config.toml
num_hidden_layers = 11
hidden_size = 320
n_experts = 64
experts_per_token = 4
d_expert = 176
d_shared_expert = 384
hidden_act = "squared_relu"
moe_layers = [2, 4, 6, 8, 10]
router_score = "softmax"
normalize_top_k = false
routed_scale = 1.0
balance_loss = 0.00238
balance_bias = false
router_noise = 0.3
router_cosine_scale = 20.0
init_std_router = 0.0316
lr_router = 0.000469
vocab_size = 8192
norm = "layernorm"
norm_eps = 1e-06
tie_word_embeddings = false
optimizer = "muon_variant"
learning_rate = 0.017
beta1 = 0.93
batch_tokens = [65536, 131072, 196608]
max_seq_len = 256
train_tokens = 429100000
max_steps = 3413
dataset = "wikipedia_en"
Below are experts of layer 4 (counted from 0) of a mixture-of-experts language model. Rows are named router (the router's row for the expert), down (a neuron's output weights, with its number) and show model dimensions 0-39. Each number is 128 + 24 x the weight over its row's rms, rounded and kept within 0 to 255.
Before each expert's rows: a language model's description of what the expert responds to. This comes from a sample of Wikipedia text that the model never trained on.

# expert 40
It responds to: Digits in numeric data. Digits, decimal points and commas inside large numbers, coordinates and table figures, e.g. 2,243, 17.55480°E, 45.23.
router [126  75 152 106 119  66  94 156 134 110  93 117 169 141 120  96 122 140 139 165 118 114  96 129 143 102 135 127 137 123 149 105 113 128 175 150 128 152 126 119]
down0 [136 108  77 146 105 161 101 112 157 127 140 130 103 158 121 154 108 168 150 157 143 181 131 129 106 115 125  80 114 124 110 117 147  96 102 115 171  66 100 167]
down1 [108 140 105 122 159 113 144 150 140 116 146 127 106 127 127 103 157 102 135 149  74  80 114 114 114 148 125 121 167 110 116 173  83 154 154  69 175 130 150  90]
down2 [122 144  76 129 135  80 138 131 151 114 132 105 129 161 158 164 112 170 147 138 119 130  88 146 130 124 105 110 112 128 156 150 138 112  98 174 135 150 127 146]
down3 [132 120 144 139 121 144 110 129 161 149 103  97 140 139 135  91 157 131 122 148  91 111 130 139 160 133 132 129 101  95 126 171 131 127 156 122 102 139 149 156]
down4 [148 167 182  90 152 117 105 139  67  95 192 185 131 153 160 172 138 146 111 150 136 175 161 105 117 180 103 175 116 114 118 156 148 165 136 147 123 127 142 129]
down5 [165 120 114 166 153 113 156 128 173 146 142 121  79 136 107 147  85  88 152 152 124 144 105 104 128 110 118 101 162 179 127 139 153 142 143 158 123 164 159 127]
down6 [159 133 135  98  98 139 113  77 187 144 141 152 128 122 135 140 122 115 126  34 135 121 105 128 178  93 144 153 150 145 109 140 123 126 144 129  86 136 147 121]
down7 [136  98 150 144 154  92 150 175  97 138 143  97 115  92 138 105 132 125 145 116 141 127 154 145 105 122 108 158 136 106  99 112 153 139 169 154  95 148 108 133]
down8 [115 132  57 124  96 111 128  97 126  87 107 193  93 117 128 160 122 133 144 146 127 129 158 153 167 137 114 118 180 147 156 206 126 126 115 112 128 111 116 145]
down9 [161 119 129 175  93 152 144 117 132 131 171 151 138 113 136 126 154 188 135  90 147 128 120 128 122  90 137 136 119 128 115  83 144 106 116  67 123 133 117 100]
down10 [154 118 119 109 131 164 138 129  98 115 101 127 120 105 140 178 175 142 115  87 110 111 144 136 106 139 101 152 147 141 140 167 103 155 158 144 108  86 144 141]
down11 [121  95 116 179 141 144 128 166 121 131 115 153 141 122 110  62  83 144 121  94 175  76 146 162 100 106 154 153 160 164 125 151 142  97 117 142 111 119 146 115]
down12 [151 159 131 153 110 169 110 122 139 126 101 197  92 122 128 132 168 102 148 145  94 136 126 107 122 140 158 125 121 119 128 104 143 104 106 126 102 116 146 149]
down13 [135 132 137 102 119 111 161 168 131 107 134 154 115 134 160 112 148 161 149 151 108 143 124 140  82 152 170  91 120  78 109  75  81 135  94 136 121 150 143 103]
down14 [122 139 129 120  98 122 132  99 154 112 145 165 134 101 141  86  64 171 120 144 162 114 107 158 142 135 155  87 101 150  95  76 161 107 124 134 139 145 155 162]
down15 [100 180 114 132 160 130 131 100 134 142 149 126 155 128 119 120 109 101 118 135 149 123 158 119 110 119 157  89 134 115 129 131 110 158 128 148 127 142 147 127]
down16 [113 129 132 105 154 124 103 121 149 147 174 171 132 135 128 106  92 127 133 169  85 145 155  78 141 100 138 139 153 116 108  92 124 113 120 136 151 133 124 122]
down17 [ 96 124 169 151 121 124 135  82  93  95 119 101 142 148 108 144 112 121 130 138  97 122 118 113 144 131 106  84 125 136 104 123 112  65 112 114 104 122 127 109]
down18 [173  85 189 121  77 138  73  80 125 159 121 145 132 151 112 122 110 124 104 140 143 152 158 135 129 126 110 130 115 161 125  78 154 136 138 161 133 156  89 142]
down19 [135 133 157 136 127 147 133 136 122 125 146 149 125  99 105 117 128 111 137 113 173  93 120 110 156  97 114 103 143 133 145 127 139 116 125 136 117  91 136 109]
down20 [149  97 110 101 127  96 150 137 121  94 134 169 111 142 137 119 144 156 138 151 113 124 114  99 120  86 122 143  93 116 113 119 134 143 167 115 141 110 122  98]
down21 [133 142 125  97 154 131  89 167 139  99 131 112 123 129  95 143 114 126 118  99 102 110 119 104 132 168 112 133 109 149 115 125 165 108 165  94 116 139 139 142]
down22 [136 135 112  96 105 129 161  80 140 138 147 153 124 125  75 154 150 109  85 145  92 146  99 129 126 150 172 141 117 123 129 154 135 119  94 118  91 125 160 134]
down23 [ 90 142 157 116 150 106 110 129 106 120 141 162 120 139 131 114 125 125 160 164 162 146 120 154 180 122 101  90 115 165  85 107 152 109 101 130 150 102 123 134]
down24 [149 115 176 105  74  89  91 123 109 164 165 134 151  83 120 155 100 137 107 148 111 121 120 177  98  87 117 175 127  80 101 131 120 159 114 136 115 123 110 175]

# expert 7
It responds to: Math and chemical notation. Tokens inside LaTeX formulas, SMILES/InChI strings and unit expressions, such as _{, ^{, \, slashes in kJ/mol, km, and CJK characters.
router [137 125 109 141 146 133 164 109 125 147 112 132 152 161 126 109 129 161 141 146 137 122  80 113  87 121  90 100 117 130 160 129 156 107 141 123  91 132 130 151]
down0 [131 133 187 130 133 134 144  95 115 100 164 139 119 113 119 109 113 121  98 152 130 145 135 117 117 183  94 120 157 124 171 132 113 113 109 110 108 159 135 127]
down1 [ 84 123 144 110 126 144 163 120 136 103 155  98 155 153 124 115 109 108 144 140 101 111 129 159 150 167 145 104 132 153 149 145 146 125 107 136 125 177 109 131]
down2 [130 113 105 135 126 116 145 145 150 107 112 135 103 120 130 183 109 104 149 125  99  91 140 112 159 140 121 142 134 107 154 124  98 173 120 161  93 103 124 109]
down3 [ 82 142  97 128 146 157 147 147  98 169 119 108 142 208 144  89 111 141 150 151 112 139  91  94 141 165 162 127 115 142 151 120 125 137 114 130 172 108 164 161]
down4 [111 135 126 126 122 128 127 146 100 120 176 133 170 151 129 124 132 146 153 120 118  72 132 139 118 142 102  84 125 166 129 141 163 113  79 171 150 124 117 134]
down5 [107 124 135 151 118 135 172 181 113 131 111 178 183 126  98 136  95 178  88 108 106 153 133 151  91  99  88 133 140 150 154 159 122 134 103 150 105 140 121 104]
down6 [129 127 121 101 120 133 124  74 126 123 123 117 117  98 126 132 138 118 142 139 128 117 129 111 169 143 127 102  95 119 122  80  95 131 124 174 141 131 199 143]
down7 [144 123 127 119 148 125 162  84 144 150 136 115 105 138 126 137 165 109 142  95  84 123 118 106 106 134  92 165 108 130 143 109 153  99  83 153  88 118 156 112]
down8 [ 73  93 117 169 125 142 118 114 134 145 154 118 144 101  74 146 154 140 141  87 161 130 146 144 101 156 104 125 169 150 125 115 137 161 151 134 140 109 147 175]
down9 [102 116 138 135  90 111  93 149 146  98 129 121 121 173 154 151  81 140 122 171 125 130 121 143 116 105 140 143 151 126 138 120 130 103 130 128  94 131  81 128]
down10 [116 114 133 129  97 130  95 150  99 120 104 117 122 146 131  92 147 103 148 133 148 145  97 107 128  76  91 142 115 134 116  89 124 138 115 106 109 104 133 120]
down11 [117  94 172 114  78 118 128 153 163 124 135 128 128 116 154 133 128  88 108 139 161 134 139 121 100 151 175 178 128 135 122 107 176 109 158 145 113  99 124  99]
down12 [192 121 102 130 112 136 100 150 125 141 123 172 150 139 207 138 110  75 129 118 161 114 118 152  78 113 166 117 152  95 157 127 139 134 164 117  91 101 104 162]
down13 [116 166 148 111 120 147 103  83 137 139 123 128 163 124 118 111  96  75 127 110 162 134 134 110 127 126 162 139 156 119  93 147  99 113  82  75 119  89 139  94]
down14 [117 144 116 154 149  80  84 143 119 139 154 151 170 158 130 145 103  90 117 113 151 137 111 121 129 108 115 116 106 123 159 147 105 122 129  74 112  98 115 129]
down15 [136 138 136 129 112  89 142 145 124 154 117 143 128 116 145 136 117 104 165 132 147  75 156 132 129 168  88 158 151 128 117 131  75 143 160  99  97 130 108 164]
down16 [ 94 107 135 146 118  55 161 126 125 102 120 133 174 126 129 161 159  93 102 102 171 115 132 137 130  98 142 174 133 135  95 119 131 158  92 160 168 104 132  68]
down17 [112 143  90 124 101  92 104 131 104  67 133 169  94 142 145 132 103 102 161 165 126 151 118 108 144 118 151 156 106 139  93  87 106 132 103 146 105 127 125 152]
down18 [134 128 116 125 109 143 130 140 112 127 139 163 128 138 142 130 117  91 137 133 120 169 139 129 138 156  86 131 161 145  76 135 148 117 122  94 151 139 117 121]
down19 [ 99 130 139  99  95 141 124 118  99 147 117 137 122 172 157 128 127 167 128 111 157 123 152 109 147 112 148 116 147 168 185  91 145 109 133 179 178 139 142 128]
down20 [149 109 126 137 108 145 147 142 114  64 131 111 144 112 135 117 148 123 140 115  69 115 121 143 106 147 105 118 170 128 201 172 128 183 145 119 110 158 161 148]
down21 [ 98 133 137 102 104 125  94 108 129 143 131 130 165  81  85 162 139 117 128 136 103 149  99 134  94 145 172  88 115 149 118 124 117 122 121 152 101 112 136 142]
down22 [141 118 131 119 135 117  88 119  88 134 133 133  66 163 142 174  92 143 102 156 106 149 142 124 152 138 137 110 128 138 116  96 153 142 140 174 138 136 119 138]
down23 [156 113  85 163 119  79 143 111 130 160 123 113 132 112 130 164 155 140 116 127 138 116 105  78 126 129 118  99 112  81 161 145 144 113 105 140 123 132 125  90]
down24 [152 135 118 168 118 141 121 123 112 140 175 125 152 140 126 124 118 136 108 136 141 119 154 130 108 135  92 126 117 165 142 140 142  96 141 107 115 118 137 152]

# expert 14
It responds to: Name-initial consonants. Lowercase or capital consonant pieces starting a word, often a surname or "trust", after a first name, such as Tr(ust), B(rock), W(altrip).
router [101 122 108 100 115 116  97  75 118 124  88 162 125 123 107  92 153 130 108 162 181 155 111 129 139 118 142 136 119 115 119 160 113 122 121 111 112 134 115 147]
down0 [130 152 171 113 120 179 148 129 110  91  93 148 163 114 127  95 144 127 136 113 122 107 160  81 149  94 154 135 156 115 176 108 101  97 115  96 108 149 170 114]
down1 [145 144 191 100 125 152 128 140  98 132 120 147 101 124 100 130 123  96 165 130 141 128 123 144 127 127 176 140 161 141 121  91 120 114 166 126  92 127 134 119]
down2 [ 98 164 125 121 125 118  85  98 123 133 113 118 154  95 127 129 129 118 104 116 110 174 132 107 103 134 106 106 167 110 155 134 148 178 147 100 162 165 156 151]
down3 [137  89 164 111 112 152 153 133 120 125 107 107 144 169 119 131 124 113  93 129 154 119 109 101  95 151 114 125 142 137 121 149 127 118 103  73 131 142 131 170]
down4 [109 112  95 167 121 109 108 136 111 119 128 102 135 147 155 141 127 148 127 113 110 107 139 144 165 143 116  85 113 133  92  95 162 156 139 129  87 132 125 138]
down5 [143 126 115  89 111 155 128  92 151  97 114 116 119  92  98  91  92 174  90 154  91 133 182 146 131 128 136 143 110  96 156 117 146 116 142 123 129 130 119 153]
down6 [133 152 139 136 126 129 119 167 114 152 129 129 105 165 103  97 143 135  96 139 155 126 130 140 149 152 135 110 100  84 108 123 176 105 164 119 135 152 148  96]
down7 [147 144 114 145 130 141  78 130 136 127 145  85 163 104 137  88 150 130 130 120 133 134  89 124  90 157 156  90  86 101 140 104 113 120  87 132 106  91 140 142]
down8 [153 109 105 129 138 136  80 118 123 160 107 155 150 127 156  79 143 119 126 134 154 144 118 115  79 159 145 100 111 124  99 117 125 127 100 127 133 151 145 122]
down9 [105 165 124 153 119 146 147 121 141 100 111 147 145 139 113 117 106 143 155  75 116 158 192 153 133 177 124 109 150 116 138 123  99 150 149 131  70 138 119 109]
down10 [144 132 134 132 133 138  91 128 118 133 131 105 153 112 135 121 155 104 136 125 142 103 136  97 142 139 149 119 142 118 140  95 126 119 142 166 155 151 126  91]
down11 [111 125 140 112 104  96 150 166  88 136 155 151 127 100 138 107 155 121 161 133 127  99  94  86 122 115 118 148 129 103 106 118  68 111  96 131 124 135 116 166]
down12 [112 107 132 129 131 153 127 111 114 111 137  88 102 154 154 124 148 108 127 115 138 147 117 129 173 107 113 133 139 153 135 161 102 164 140 136 134 109 126 165]
down13 [156 107 165 135 112 106 154 125 150 128 124 158 136 126  54 107  90 119 122 104 124 159 149 142 128 111  88  96 108 154 143  85 118  93 129 131 127 137 123 137]
down14 [120 112 154 161 132 118 114 146 114 129 125 109 159 156 113 117 148 136 186 126 150 100 113 115 107 158 153 151 116 104 114 140 157 143 113 124 128 121 104 120]
down15 [124 147 153 143  92 133 165 143  58 144 142 109 110 161  91 168  94 144 143 114 131 122 110 114 153 136  66 108 122 162 158 112 141 152 106 113 159 119 102 124]
down16 [100 132 107 130 100 120 162 105 153 149 127 167 144  67 107  93 132 138 155  97  99 125 105 134 121 138 184 188  91 130 143 132 136 163 166 109 118  87 136 146]
down17 [104 102 108 104 124 115  93  95 106  91 122 108 133 121 178  82 163 126 168 146 146 170 116 148 172 133 139 154 137 144 111 111 104 171 143 119 134 118 142 181]
down18 [143 148 140 121 141 150 102 104 102 139 161 134 126 109 134 125 131 106  86 142 161 112 146 123 127 130 108 170 121 147 136 147 151 143 111 115 109 125 151 132]
down19 [131 130 118 145 117 114 129 129 130 138 125 111 135 110 117 124 144 128 114  75 144 124 100 153 121 130 130 148 150 155 108 127 100 151 110 137 115 111 110  94]
down20 [162 115 119 156 133  74 160 104 152 114 169 118 136 138 144  97 154 163 132 118 100 133 108 112 126 115 131  94 104 121 163 130 152 111 163 139 160 121 147 166]
down21 [122 104 128 128 120 150 143 158 175  92 182 161 113 103 118  98 155 120 142 110 123 123 145 127 134 150 108 125 121 142 120  92 113 109  80 136 116 117 128 140]
down22 [160 113  94 121 110 114 141 115 119 154 104  93 157 145 106 185 122 111 112 106 133 134 113 129 137 146 142 134 134 117  79 121 125 165 134 127  88 125 133 147]
down23 [100 112 149  78 134 137 109 145 134 120 103 183 116  54 170 110 156 115 165 147 115 169 128 106 111 114 122 135 132 166 155  79 133 132 109  87 146 128 147 146]
down24 [117 126 129 181 120 113 131 130 162 133 103 142  94  85 115 131 135 153 147 141 101 150 120 139 176 174 143 129 106 169 120 151 137 174 101 124 129 118  87 137]